Weights of a small mixture-of-experts language model, trained from scratch on English Wikipedia: 430M tokens, 3282 steps.
Below are experts of layer 9 (counted from 0) of a mixture-of-experts language model. Rows are named gate (a neuron's input weights, with its number), up (a neuron's input weights, with its number) and show model dimensions 0-47. Each number is 500 + 50 x the weight over its row's rms, rounded and kept within 0 to 999. Numbers have three digits each.
Before each expert's rows: "mostly gets" lists some tokens that are sent to it at least half of the time. This comes from a sample of Wikipedia text that the model never trained on.

# expert 42
mostly gets: "–", "-", "newly ", "highest ", "Super ", "/"
gate0:609389495524534485510506542556513426516487549505432492495592466474507513463549400462450604494484454560450472434437517576449526454504565518472517
up0:390442502470490408549470438452531516485548561494399531494449500553529494424552543442464461442503412459489521516548497450492450503571513510486555
gate1:517520516539516506499604459491436469433474539526467566513492468548592585596467501474524449476414553527523328556504459533473513472518484505523497
up1:426463419471520480443625477527525542468521505534583503612526596536522450568482474500460593575507447453517462561461498559506489416466481499550495
gate2:567462536468483490386523470579519517510474514555457553487610486561522409510498428616462478529454575526521652581572592481488504424483472494507494
up2:480483571474516484506450471471511490537498527386516524431413526542490648500511580440480416546533465518404507459470460512493451585485427489459524
gate3:479561605556499487496491515575520425535551534533519498537479474448505507549498397561519471561393425573539487473487490452484520521460534447602521
up3:519500527436487553439495547586510516464517525530415495382560528557487604458468437547480530520445443474508476564537510507470535519508550462475470
gate4:591547414581507536466513436438520554567481627507547432492510499508526550523491517508519461590522484441557488423489502530484478506477545494444536
up4:502423461457478600474605479568480458453464505441506541522480480402515520503529463542551494604474489517478560539497475484590531564457528517680532
gate5:496502491581548542467364477557443538528418484456509406528529515434520569484456447480512470531500542525509528468454462506529486502375548480450454
up5:448486527465498437540536445422547520418569588477392501521363461535539465554567522488448452353503470508473523510515555505484485488561506489537512
gate6:517572460528526569552481444518508609573454529480475419533484533553564528434462511419498443511575442459492568442488468462499495544471403386457506
up6:486485463488463509508589465500550650540464527494469470608455521492538490477570493437494422566538531484369478431492467484546521586484456445447534
gate7:485520538465484581512425544436427493512511360448459445431485504461457483515482517391477519519538528465588609494460556559466419491546500450531500
up7:510464467511474469573455459509479516569599577520536535448527532407444471516516504515421457441575492582598523479489479458426503473485537511432393
gate8:448569408481451509456576406546448451510539578491499540443503493610519524535515550515487575480482406452526500588491588552495573549496484483521483
up8:492475495477551423517589592491512492451553379568544495516470562524491561447572474586524490542478497543428532531516503424534469532477465496511501
gate9:564533500513445443556555492477558536508436455499570445613486479371537488502460546574525435479503438453449486536456561456489476470413554516546448
up9:483471494443485430531661466440557453479434471511493536472476423496497491501497461484512489516503484492558459393522525505493546463483587516491426

# expert 77
mostly gets: ").", "million", "drums", "\".", "13", "\n      "
gate0:550548474561448520452539534449391616529557484512580547526479542425528552485460556487556513557577489515505504523605530562495513512592567430491413
up0:498608558564499568533550556408458566432553542474529578518465487547476575463505527534485500535452432518524527482622498536427469537560509496485490
gate1:490405498539431388419530478433463520497510457545492452470474494526539433449607443495605503561532414532480575466518465509515568510495467513473483
up1:361488474495445464457538489457500481506554480533436471457523490507489495490580481537602542431434551526502553489601531529460487518414463526509589
gate2:552525617496500475454493488444429458522414471610469509574413463437490521521546488538470470475462531384506475473579410493576478481554508463485454
up2:448459636556542552521480581532541507584519409582427530520531550536442557476483525450399482544542474497540487560499582499513560500433495495578560
gate3:472560563482548547561516441381480476456456428476540458510665525477456440491473441464456421512546483519524582476461451435540528531571597498538495
up3:525522464503536559496591551508529477517476559579383572510492418553522421530515557546595477427552442478528487592507594490489543483507475582488535
gate4:581461531431459464461553510467426509463472525538509494523453474413499536464562487464518499612612473486592521540485412470515386449523590424573507
up4:566483397551486437514460502612536528445548533508490517455525522478501468535475472530436528518442471460546501470452592558503432502497524471442555
gate5:560516607411509555461505534497464430498419549493478423435535493447526438465429422526539498509533494422558496568410486464456543449473574434417471
up5:501536616502464533477538540495488492487518530567499430473576450503555500447526410499459543511463492475482422580516512483420413407430555462458539
gate6:479468422496484414438428439467433494482529545461436509524493462457557427411493363467562475571496402397572456517519541515540510442538556439531503
up6:559463525454487457567494461443571481464519499549513442437482547580482537542531478560553502483469483483433462477502497515341506409488568572542501
gate7:510410550501476501529472499509327470549412504558499506500416500494513529571480500458538571486468494491591571530599540475524542546612501482491482
up7:519498508459512554542525494470588499461377546564448446629452491495477490558482422515490548589597539511550532454531503471515465545472512492466493
gate8:465493444491461517427665482568573451538463469574508470599530468461494518491567488523430441543513491433503517466552543504555574504558477498601450
up8:459495528530539504427469531503536514487512532435466601617553490524483519534595531518449521582479488499462470433481508536535539605507504487515507
gate9:448483485506442547555445390491459513562393505546424451465462483424507512450587450400500440557518475499455584545476541534542524474494561477506499
up9:538495511477474459462536593480509482586533476483508490506539500512523471482479516460521492464541577440588505432568474488463547478513463599433414

# expert 116
mostly gets: "K", "J", "F", "S", "B", "M"
gate0:378477494516463454498486439427528570575536523653538563558499539490507475501555445566537453593473512532536507476472569479479485466571505496446447
up0:444458447498530471496543521551433562558440509608464535485518427495530424566580629481518544618510503444568461459471402446535542476505504536504607
gate1:452479509486536523526456481525555573506470499470394560469420541543516541443411541528558480434520511404677573479446510526463531543441545392546466
up1:515464402465489522558490528547472585500420490526425476376469554496518503455512558444532567435470546585503506493522551346493506535504511446485470
gate2:525592541485489564438572540644537552489420442482441475613459456584487555480547514502509440473550474487521457515510597532541546503473544519468532
up2:499444570486486472399454487430609494511483615536503581498570449533524408509491506495568561455524512455494568479455465520518472421507523453488558
gate3:547532593527510535384488484476454504543393492566433534569623450468487519557516448462483528506504476455564420490572454404521522429502532477568468
up3:522447431497460522586515539625530570531630528460499441461377536514504495648453546559510468518487464463546487475459505506557525477512540543448603
gate4:410445544517489538472457495518404486539475483447481494491540482447546527544470506521482495475407388459427476461532524435470475575483598502556406
up4:472486519535391532515513504462487444464482570553470496535436515437538605514440498519465540563536526483503529569450626558483493564500545530573523
gate5:517512576451564462379508508494484530469599429425478448502524467547515495558486460554448487491495507570456566382525454392518484473508546489544517
up5:501484586482467541427592585478526489523552635594439456594446578450494467445408441516458473480589554472455539448506557465519417511575525562469522
gate6:593515540558570496514415562584522602427504442551452440569562465531541541515483386412510501588505466496468451477456493474480562473540473510634392
up6:483536483407589520539531584433476531470509486497515552373484455512473466501484544476466570492423494513527387499497542492413541459433545488471495
gate7:489386476551545425439484468476528493497459505485495466533447494547477462547477441544541553514493424461537526551476391495528530447508556495512462
up7:531585495460484464468400422550485532509387465486530528472470582376526547398471492428529460510527541472504496572474409503462549472525463543498506
gate8:501541531476502455465521442490534499529454322431483387455429523488557532491494448535556480485506485480462436508609462465506527468464440490370486
up8:497550476446431525347520443529420462507492392503486370514493482519455500453518458488582450473521587431515406565542511444523400508552524544536540
gate9:499467517577511504493470448461477533469577467576535563602458561519594493499455524425458409512493476462560451468526467571463471394459481489366419
up9:464552608478466482477474510385531499489532513464440451621553574542537523452467465521405504455496540445580472547501458503465505481442511512425505

# expert 20
mostly gets: "|---|---|---|---", "|---|---|---|", "|---|---|---|---|---|---|", "|---|---|---|---|---|", "|---|---|---|---|---|---|---|---|", "|---|---|---|---|---|---|---|"
gate0:462424680517502475495399402561434509545518515530593471514468464468497546435569405525534464488625470409521484484477566510535615454532538503505503
up0:462430533495533493541379425412454589525431553447574517487504433536474487518560480541446516444466565474421554484515574512536583441497555476448546
gate1:482483436513468495516580533504488488548475454492426521417670455496526502481535500534494451456499520455518519544499517483599541395571632525437446
up1:528479581524483440540482495472467527583433565446561458522528452444479518503524519526499495473575536489600551468528427485491542594522555490550542
gate2:441528602478507414477514433452501499438492557544488521415482535545489463497550499474434468464503435509470525565407477536467469442528499433530417
up2:503599507577521544494464428518446611614465510542489612554350492442479514502511456434496462478494544485485495511565500496437391585540466497595395
gate3:462397448461378518565498472554505495540547565435431539511557573520553455534430487499540424556533469506525537540477527661527542434518502593567479
up3:550498413537524422474535492417466432526475535451452389542486568553468509528485449498521465501531494521469517509515526501537482495565456472461437
gate4:489575526484546527480565500567519522536418572465603422493505481579542470491518534480543443513514434440460575479536427419520504423526485501573410
up4:503552498494551497612455502494596432491569541501541483535575483544518584590505512454497534452543433496540495543572539470459529398514575479586371
gate5:548500514478526465517484549516472527489484464463543620535467520454532484572508481462516500463559529467503467503486410475615565504494453506587517
up5:511523398571457555457490404559501486472436590478600512544528530562504533531523571469451520511512355520512548537475476502429436439425566504461449
gate6:483510585427535429422541467499534620457547449535566589460527478477449540534524380441480451536510435495569569501529494465397535544525428489520359
up6:539435516438508494513537502427480516501587444552519573534505515565433558519497419545447557479545468506571536462399460493461472463591604483604518
gate7:610516502414533524402438510467482440511509491527525510524596450495545513403517504405558538606540498451592461553503506520548578510486527459496467
up7:516458535474500525451456490537492540574546469553501499461503453484458526427506602433474492535482480485430479587534480620472464535539543500559550
gate8:406440554525537558450455403499504479489480465556567530467467553467505513486527433425430474619444489453497529506528420480500493420530520557517455
up8:594569511549474469579558527495504419518501464488483636582482444524503542539497476489494512471453549399572519521444468508501464422495482509448604
gate9:444478503466499487512518465455519595574420373532563523528593471516523490411544538417467491445548531535573522505480482491527596351457486475502441
up9:445449460493518455547444511576534496464448579414604579597506465539497528486506470509552525563531507529511524471488491598493508508478445514399517

# expert 98
mostly gets: "armed ", "ethnic ", "mass ", "avoid ", "gun", "igran"
gate0:525478504571453515482518405486507507525565500494552497514434444512519379418552538504498450450518489449524427440430501588500450536526567416501404
up0:454512446541480403516452470502476465526415410511464397542506442540550495565526435496495502418501536548470534457493431443463543444564464534405511
gate1:475479473490480353435558460520411552512477531419495424522558585542486385487502533402579468497501464532492529470533441504609459582507488475462491
up1:510575432412542520539482433558491461477491451467451506441449446495555511518422483518496558448496496403366506529465502389494521492476549481498466
gate2:533430606518456452566592528464385477444493526556493540483436449521527555443524453470515336449571451374538523584488503515539555478515490463428434
up2:502504528574521488559655560523421488399491564562523518461566406452476544473527339501545404447468481532518528508516545446439617534561498523552509
gate3:475619571471472481432533429470491532453495562539512516539553449494529373489489444496533482435468464486500479563499487589479581529532414448489488
up3:531478450531510437542444559498588531483489365496550488516516474543421542460468542515543500451477498526461522483426543536462505515570525529462404
gate4:512478615513524496509471414567520489529564444420538541492567474550551509463684483504503453571540482508529493570453571524509501490462543470543569
up4:481423599538480524530425463517466447493487346487532641460513495424491559498509610507458512490562419450455486553579517463510482494508550547479474
gate5:450514476517554497506460484551520561447455545527497491515563496488557436422590505503498494472578463425397507514530490603441543487544483400583524
up5:551526446515526488474481487503525540495451569573427488534441537540421533437593558476447545466513463465446537498519495537479417546537479477519480
gate6:512492438462457444470542507551554480547492401577516512574536488456568538513517443515484524458495490482529484491477530500577411484480532514552449
up6:468597534504524478542566463471501474490528472525466617409506474454532497540413614430508466540469441510542506528446498499510416545457465423451564
gate7:469498517492372488406455395569386573493546479610521482632570488518563495492481479467541478513526444534484553545574467518532549562441459498440459
up7:483433624529550493490562478400499542549440438409599571440457476553499503426468496594447445557500484501497557508521580449460470541473445512518495
gate8:480445575501515476546533492565470547499572564456590484513517488431503523462464492472485378419486477549503523553507452490537613530564482437476494
up8:522515558497487511498500497562549490393428528527444506452500465527444506510440486519473476444566502490493482458538403633549497500434568507538461
gate9:580516509524518481551467459485577494578474545557523444571517444463472523581482448519602336540529503520580535511507483542569481501482411481339445
up9:487498460655491454632503462513551593522452480527468485419512500465499497620521460512483506459543562492468494515464533551559533530535447505492506

# expert 12
mostly gets: "Addi", "direc", "sec", "govern", "equival", "municip"
gate0:323496515469465462451561520436470440520559391538520494488499488401522508538466510476476466574517478549506523453557425472437470488520458514496477
up0:586501427531532482521412470546445487514476503516574492394411531448409537569518482481486430529481494453502470532608412455458463618496531491513582
gate1:521418466419471469507572513486468541466435470587485459424475465509528471510513537446454442523629517465522464584503530477525515535553458472554548
up1:634426519456483530466493505500472518446486444384566520512537473453551508507456487492499504465499487495449455527485509576557501484511514569588438
gate2:465477517503399505496605485469403488500538499448475487513542497523515378415612464482488447505491489461560502592513510574449490516550505429465514
up2:435464540487500479492600546426490487488504480410424504495519452508530439470660465483465504540508535461546499570477483451456439503545466469516619
gate3:447540546479468497425509465582402477572496521535437523568520508517463510460515514383451528439471531460498488433545506550513434589497544491552568
up3:512451470452474492507443452557465502489549518474534479473441492496484460474455448512571505560602564578515550471455420480537528667606424499477468
gate4:442507467436467473437469508480461582518468409531497498509548447486461445540477469516492527529486514494663429582523549486512548465509607458508469
up4:521471535510531521530455550482493439450610499482492544444493539571507578499548548528452440540489498525490508522446499510494592485547377439472505
gate5:467553484403500419540541422535536492462448503491564547508577486489465444487488546508593481571560503514560455562541444546572515511496393440480536
up5:512536485498531487497414455563446545476607415475385420534414427540432485529543423463473523496463494438503442473523465472546441552499431532486499
gate6:438500466482486438443530572385464505588441551499510566444540499539523514538585564547581462446626479543530439459507474499530553480499528437556466
up6:516544528427455522536472520498470532552574576559527487493507523480500586506570532544576539456551514594497487444448516516519462383500560436656534
gate7:492379526408448519486513486587423482516493513451457513510543424428507468404509521446533484523488412542548485450495529548603453466484506456415466
up7:507614464535585440554482531439523515491485428462522465490524580546583515452474489485541484468565474440510581485564539512469561546505474468507567
gate8:422534437412488579472496471508463531503440553507571446495492483556507506391547482491593557522445448464496530492555496577496553522544527361485505
up8:456514407519524510540558463616516514419497507548503472498539534449484535516514437536529454472513569486507531550544550533533487475506463441385502
gate9:514443558398511393526379479515465527492423528612491584474501479486510452448522500531475387534456443455485514612500541458614538437573510525470525
up9:453522511441521531526524492438512440516518424447439501505525504478539425525425415536582488520419485501473490603367449467504450514546508511365499

# expert 8
mostly gets: "CE", "CH", "PS", "NA", "IS", "SC"
gate0:526564514559484478490473480547476509533529513433502514434532512422493500483531466377543497423549479538326508472506473493489518476411478449451543
up0:519559450479392541498585519516517491526523477561531570564458510550529444618449453445423571560528487449470415532516551452472504472477536532395518
gate1:427589560609548507500514422520478519526425578473547422588485472552541452470511433480518473501522561445527565501461580518610524556457557480507503
up1:478553467496534545594518422460516536586439452516421493512465568492512568413582501454542418501469555503459583526485522534627471467553507571396586
gate2:478515436538534485507498420493473497549467381487579503523442445495417456620517483466469521421568546447557462442545536552596462503544528501451421
up2:556628500521520527559517568467509558595461447478556529606511612438511435498522494573400521515481510450492583537469439505409474537424451489499460
gate3:554451448453477491509523521558564489557404608515528474538473537461521583459606485558504504442411404456460510522506530509555598551520501492613424
up3:474517431466516506434470488462521537504434512477616463509456489506455452557537515527441482522534564594427565498502363516422376443496568414513510
gate4:453448536494477553516461545542507441486530438456536578425659512447468546375510544447524517391516474488520518506520453596522493547435488459600411
up4:577552465505442452456444515423450512567500431534468415572417495519522501486473517434517553493529520479515455564485512420537556377533463470512522
gate5:478505529464473498535541532447451647446505539517558475461450534453457522486417551477584493460476430535512455506587506584516431469431476514556510
up5:486489446550494561535591589375483507444456504484590513434504564521478553457468464394482484451531503456518561468551538545456519402419488504582518
gate6:575484499441492511451500473538509589541422477556590474452642603467581518482540575468455472487520478489559382460526484425522496513414542478514460
up6:530431555436458528380575576443510574425490530480414448458436475472543595479604431550523531480518506525508468506416532513476572436542472416472555
gate7:497546493501436508598573441539468481625473557520587596458511518546553512520485540546467476471472443493465460459515470548484505457435591487382416
up7:482432510467585502535398488520499464437532494525445433555341575474475482450517447504556496483533520507490502507483505484545536512572479543512560
gate8:427470545512456523618423531484444514475559542526451539503511590403420480464475497473525482579489467556617473456564491426568420478507461421471555
up8:498518517545388539541509465474467569541501424515536481428428458462545534533436446545436526487523595478515529511483456417518490513527489488459470
gate9:501540526428466466411500452512517505445449416496540401560519572416512486490524557473546480480533521496590517451520473533500444522383526467493553
up9:489485469516544424445488496508585459442518574457485518567423491491497510598457631571525539504481539495521561535495470514461511464513488521442461

# expert 121
mostly gets: "Apps ", "Pld ", "Pts ", "Votes ", "GF ", "61 "
gate0:476528525461481479546460479452536501575600498492537436548580521566476466489499476530560461523459509531646545560517446524538511479627500482464540
up0:561548521521473482510466426503621604534624560519416552505465514513464529583489446498469483429479456541472546475448590510405575584558512421564483
gate1:493577513504520536437452539565529465500504493570566471518579526456443517475512540598501422479469470536486572463507486406472536603477467563512474
up1:491409512517528467589577485620476531462570547463366574569535506519534489438547427401548480467614575517443551472421473548528427426512490506478591
gate2:489487460466484555478531439499466566545491364461506441468528542523491504486581484471538513487561527510524468509531457479459509452459599545461568
up2:403413492504509516527468514452518519444459404522503540432499513508547516504501508476489464498530453492416533564427590478523410654505552521425472
gate3:541489473417454520500463506447450519528499473492447443363490481468591495473564565457467499489482422498491469403519497681485571506447515460457495
up3:456534529455492578426527529521461488441523474481532485557489478485438515515413494569422467535490559585512519526593497468506478518451471558569434
gate4:462569450482532501407539519517563528407506542509565590541524489500535580443431480571458488509610551485533497480523491380524438446473495492541453
up4:524488464532518460382598569470542547605485413469446501505546466427511484459563572551492463506500536531430572490413488602457447504525497520512449
gate5:413500472447546514483521490490483419492463518496553529330585464466475473512484566555566459486411539485512416491485426620497405603477555510532502
up5:640463528536497494508536420499521449541498483457441490646563529512538466493527482527474524474544445423578578450601513441446478438458590435434524
gate6:606506491509452437477452537473518473531543491485441510432493549506525523527457468483512491500584502464579519463634496567517524575525444533412513
up6:453570568546557537569540488505591430431534603481484535515464453434478470506473546533524472486516529531558484577591587611534489616540546433578535
gate7:501494523403515465450397494522465478637578489546504603587559480441509495522553503469465536481483464495507443527509452482520561518459479529510476
up7:458537531423551445466455543562563475538505434525481421657502539518611410502540543399470468442533529498445417522434504579528452571492473558559529
gate8:525436455481521462457529478440490526575539479474505464516546564427602518496512489487444484494469357496542525452450508440498551512470457419457489
up8:499569444434478472521506475602480461491442523508583446538471568433474456478480556539525453439527569477384464495492484520432549619518512519482502
gate9:395568501576572466470504540443403496465413385542521455540513458498476479458491549511522500503498564484491499479554464570597547447568565428447541
up9:469526488557509543585500460607525502546487473533536454519444579468532588561398474426429553439487473431490493502533437397611487511491483535525496

# expert 14
mostly gets: "—; ", "(", "); ", "(/", "{", "\"; "
gate0:537417572558458531422523504488526505463467469401513472499600594530559470443528540511462493592542543489474457472522483509591485434526548557446535
up0:578597607539514511519462470470577524449541493499474496541512496565448563516470449508466542547413475517435561481443449546453501677485537422535440
gate1:461384489548466449398428569599522444511563495529486503497540513494546461534472511473466448497482511451469412514562507537504471485523536549459446
up1:455486493516470537482410453504514526448417431420425564580476518419454526534556497450494582452528500545507458477606487485606513427498580603521526
gate2:495516557504527428476455575435459487535465418566379514421583486413567519482476488444474489549526569467523591505498542531475503464443496560443533
up2:500427520543449501343540424532451528541527434475539495501479461530442480490532515581563516549449557581559599484460505515484544479451447534532457
gate3:517475553504487492524493494493586587502559385610458400567533541454425512402582557442568473576499504492544455492467506508503465401447486471459521
up3:399456488573533442527473453518541417447509522483468469552410480461477574434559411481486490466481408558541387474568476525599470574496548562452562
gate4:457554467534500540587439466493435513537576535515437449411521523486461505550478493452584457463540481503555519529491538524533464511584560518660497
up4:482477491483464452525678512453508550523536553483581596487408534464532496512470478492526526423498578506563516511382573382482538505546427541590529
gate5:525408508387465539487496547425558518459539454478580518529557511494632454504452452377532534533607502423492572524555552491534508574472525505492441
up5:536481454544500443576442439508519497539487473478487521478540459470495631500508473478473520463420499453460427500437480544525511453477560486574500
gate6:437496487510549538425425540503467548460351534455511463569416494468501565375469453460528461474560545461465502495488476472505508540562571512409542
up6:495468478522465517537415499504417553474494457466556563434541544589529495531583525483471460523490467563444434488463479475503462466432528480478523
gate7:508514530509476587502445488548539507441569500408519644454602519543540482528548502451581460515539488524529616444506483495465481508481439521514524
up7:417536426459519563451567528504473397593433506541531441485541484445489500524547452467486563479346470504557497496520431416456486504556522484539415
gate8:470395506513464523463369518510530559449579561481476541473431495554573476505444533438458557451495441537462571461525536513545449574583452403530428
up8:473470542451420495455583445490475500545524371495472483521629491491472381393532459518483520491595521478513490466568495541459502385548508553463591
gate9:484467460496538459449530459559406539556491434528469446555630522509545518510523508487516490529491494485485328527441491546476541457440519595475434
up9:580521475553496586529555549482501471491494526529341503510340534508505516468485545454521447455570490534485494484417514609545469396487551541467511

# expert 57
mostly gets: "Phylum", "Up", "week", "Week", "Fem", "break"
gate0:495517473480521457528589450550566476468461479552548421484505498528522436407612479480498428502523501538493488559527398486506553539492577466445483
up0:528536516508559542584523512513451545445511565575506434559504536436427443440549517596500471470590511552477451510529551415572546630495558591423535
gate1:492513531480490477481448496565441603518364374488476444507537397561491502426447511525545363448592540474543433529561481511497463481512557445516414
up1:495380492504505570456513514449479456428434566571510493430476573453507514510530438480563501433526509548461509546530453531520515494494524435500535
gate2:496530609498505499497547368427512563482518455472529541597398529536551432489529510538481470505575410492520471503518502473596506439497510505535540
up2:425575486526482466489530569472452385500465534562422459480497516443440528503509474495479420432461490581490390407563486464518396431552548557583484
gate3:461426439518483470430517504508462506498415493454575509526512545517577475475475452483540461559545567463540596539512536513511509554527532448581436
up3:499516575546544453525603485567485514572371518589431452389484448509484514481590515433487553538568514495529509595477442573493491474526475537395522
gate4:448445561483530503418541429510439569470504464516468488377512484479551450507499473440478459557549498479495444583557453458478522536550523519617473
up4:585486533474532567441496503488586438471537541589474499481535509445559465558456389503402436533494577512505544464420500500539514593585510528394465
gate5:459515550498391458460576454556479458460433505483536452570500416572496503405485502417561528500573542521507521471519433534537453511588521610522393
up5:483437587514492423481509422515490465524505595589523518608548480499459429346589464508473483483497528530442579502443590469451512418606456528543515
gate6:475486500530465479386554470482497442566442433521518553568521470438470508505522579524570501506465497439516534547523464479475577506461469397475563
up6:414572496467509495610479506503505563456547523547535489631536563517521555504539410477494489493480552494498444564493395553410573506474475433551537
gate7:424513463567444479472532452509521484515487534482437468381519478536469438476513542529595558488376492492574505521563499589513553530502541460572464
up7:513478519497496479467518596548527470526513607517417472544518511493510441518554517600531543414498495539519463481528462619475465527493444530517476
gate8:512555441430486376450483409517486475636443496501547523509518512444522568472507585508477513481561501501587467499490515489580613439523514382565505
up8:540538461479492444461391396411515477535469505412488509570547491414528473500573583573457534451504496507568485512485469540547542465536501421534469
gate9:511499601481525492488499550540451497501426466508592520518504464493542458456551495496570479460518498525506470507530453501472522465469500497496440
up9:480542510501432522520531476414502495576514415458487432514476445391500458591456465485424467507568525511523452505531448549502433571544520479586480

# expert 117
mostly gets: "non", "JPL ", "Washington", "Buddh"
gate0:483537546419449514433500438526464537486524575561531510449548495503620449429472434547538416408448509444542536513535515526492527491537544482580488
up0:456485476574504410559426533499470504485449378520451629566596446577501487449529485526484562521523410487533423499476533515482488445533524535564509
gate1:475500460456503521511508512462523535539438508535524511511466537447519508498527424511539489527543497552532467608528562513632521625490531446470552
up1:474522454482487543477514552543545511517508571511474577447518487529487516560402361530540481607504528587514584431494548515495419557466421540604458
gate2:396465561415475488510546510552579523540509541517495475425482514493472520412559523426529396539523518527516561565476449591564500484519542435469532
up2:463624472515521413525547486557410473506447424500488589365543510419508407542470460485533526512532465485414548441408538433466440515524520586494566
gate3:453522581498473480374527465501526518495522634530533428460587464469497517469590466372422463430508472432574552502513500512636539439478510523503559
up3:496607525530445460558409531504524492419491499474537611451468419461502511549581501528526519552449557561549580503426500491526486447524544505409566
gate4:513536500510439505506542526506510438543473549561504409602480565453526468500570397472525504550536489428424517568518479455557547475631518502463575
up4:526509552451470578525579545542519490382493431439538467469445527480513474431603530469470536561486506555453425500586489483507481521471546565554492
gate5:489419494448525564525555494467492458524535429560468488447560401508460405444481479487582502565545504452497476528446491427544547520452492461592532
up5:474522466521495541577459472482490542549539540482483366557480534508496486498538407503562552509514620486585514533410519516591458591463522508559534
gate6:525459529476452524481426558559452520563471533484499387572542533580510465474604521488491471507487486550506514561477440491510628519549474450509468
up6:459509541486560600423642522491467533400523491405482442529560537470455532486525469535541462532481502615598446420528521499494494489529520478460505
gate7:392463493485389433539525464480495577503423563538555477448572503517595508537581480488568499429609563397495494439459564533501471433500592466424433
up7:481495464538442481491483517531509591429570571506554451496494522504420564495548513448516514426425448470379486569500579517465493457557558458522535
gate8:401470601510417557503440463505411570434390534539510474531569473488570509434518497465474494541523447410546510529492533532518484508577524441486549
up8:471489499421501478421416540462511528523548492439527534504477473450474465457506528520509450466555451412408508538585442580504556589444444506459392
gate9:445450455403418472467460501547494501540429622481515542569421479424518443541528520467471499451408525390511459598519402521470505555449549462516511
up9:505471491466495455482501519554557527475526600437489452644510460517456464547530543434430541452525459510441487590508415460505489496453429542480454

# expert 55
mostly gets: "(", "www", "(−", "(#", "(/", "^{["
gate0:316533391539523508549415545524480466457507485599498567408433487473510489450487437534447489463563502467497526465551470491496459509508490452481486
up0:353422508482543535545480532490442414455546548599539567448460474474483487461607532518486483456551497513627536457573458509543486495504523510493490
gate1:510488458430508499464534460550519561523472455523437526639562439555532523463499527451518487441498524457604441448610529467485485531472497490504406
up1:533505518433479457451517514610521496474641530428509501606535449550447521467550534420461520544484643557460456483516452493485482584537537539534491
gate2:505540468541567560476519507435388539512557413468485391412569530530523497426484412433510497497497517536549414522538486565554435540578507455470468
up2:458396526572535543467488461496614442509557535547481576507539481514516407525511507499472575515454392475389477507478539543484524482413436555474533
gate3:419341522419525464499481533495547481446418495473486605561493475451536548480540512432602502480524445492576501486555551466579520477583495511631515
up3:476567525533518593407487545496420568512530633573479533470494479547476478581503490449588528471455487535491596500440428494495520538433533498467512
gate4:459558468561498505442522593562469529408520438567583538399463493493548540396514391452485518469519517509539543525581519542434469545649507518443447
up4:493592490474539547477486428482515520518436485526535408508387432443529543468446483534528492552482552540521466405539493529509452588417462536545496
gate5:465541583486526480586509525460541509435470454448470464617489526472540472533582574448425453567513523547574501413541581561483513593508526450443542
up5:556351416579488476529456566570561468524504517517506488561420552461567526490430438555479503564478546460486547498524416434545494517487495545532478
gate6:492535501494501540556438436502512497523454519434472434388453480476587522502422527322474500524434453416495456464481498480471493611533489517537507
up6:445407415450517492488508458490530452580507509533449544444527453470527507441385545421566523490553449481542410510424385465531490598470489574555469
gate7:425474486577438554572504514474519517509532560494579503563589507538519385532503564448455495493469519528463489478608507550450475580525411459542490
up7:572494505411538474473550533509456529513511404643478474432495529434470523437497479496494467530530456466470591462498516495534418463413527539372501
gate8:439516432495543524529501509413464558456540464480494551657560462474467520472417447548602500554519562541483520588498366513467540567522445437512522
up8:404461486532549594418507571457429532505482499523493519619474491617526585453580424555555561574494486495438490561512490527440546573513365519483538
gate9:445494480468477556481509398403517529482525515595476546514565412504616512463403406496547499474564481502534589489604550581505483462462527523517552
up9:467395522462419504532506484498568511555437537453518472489537494512576526443465454555560456422512530446509612524497522423447452572549482505547512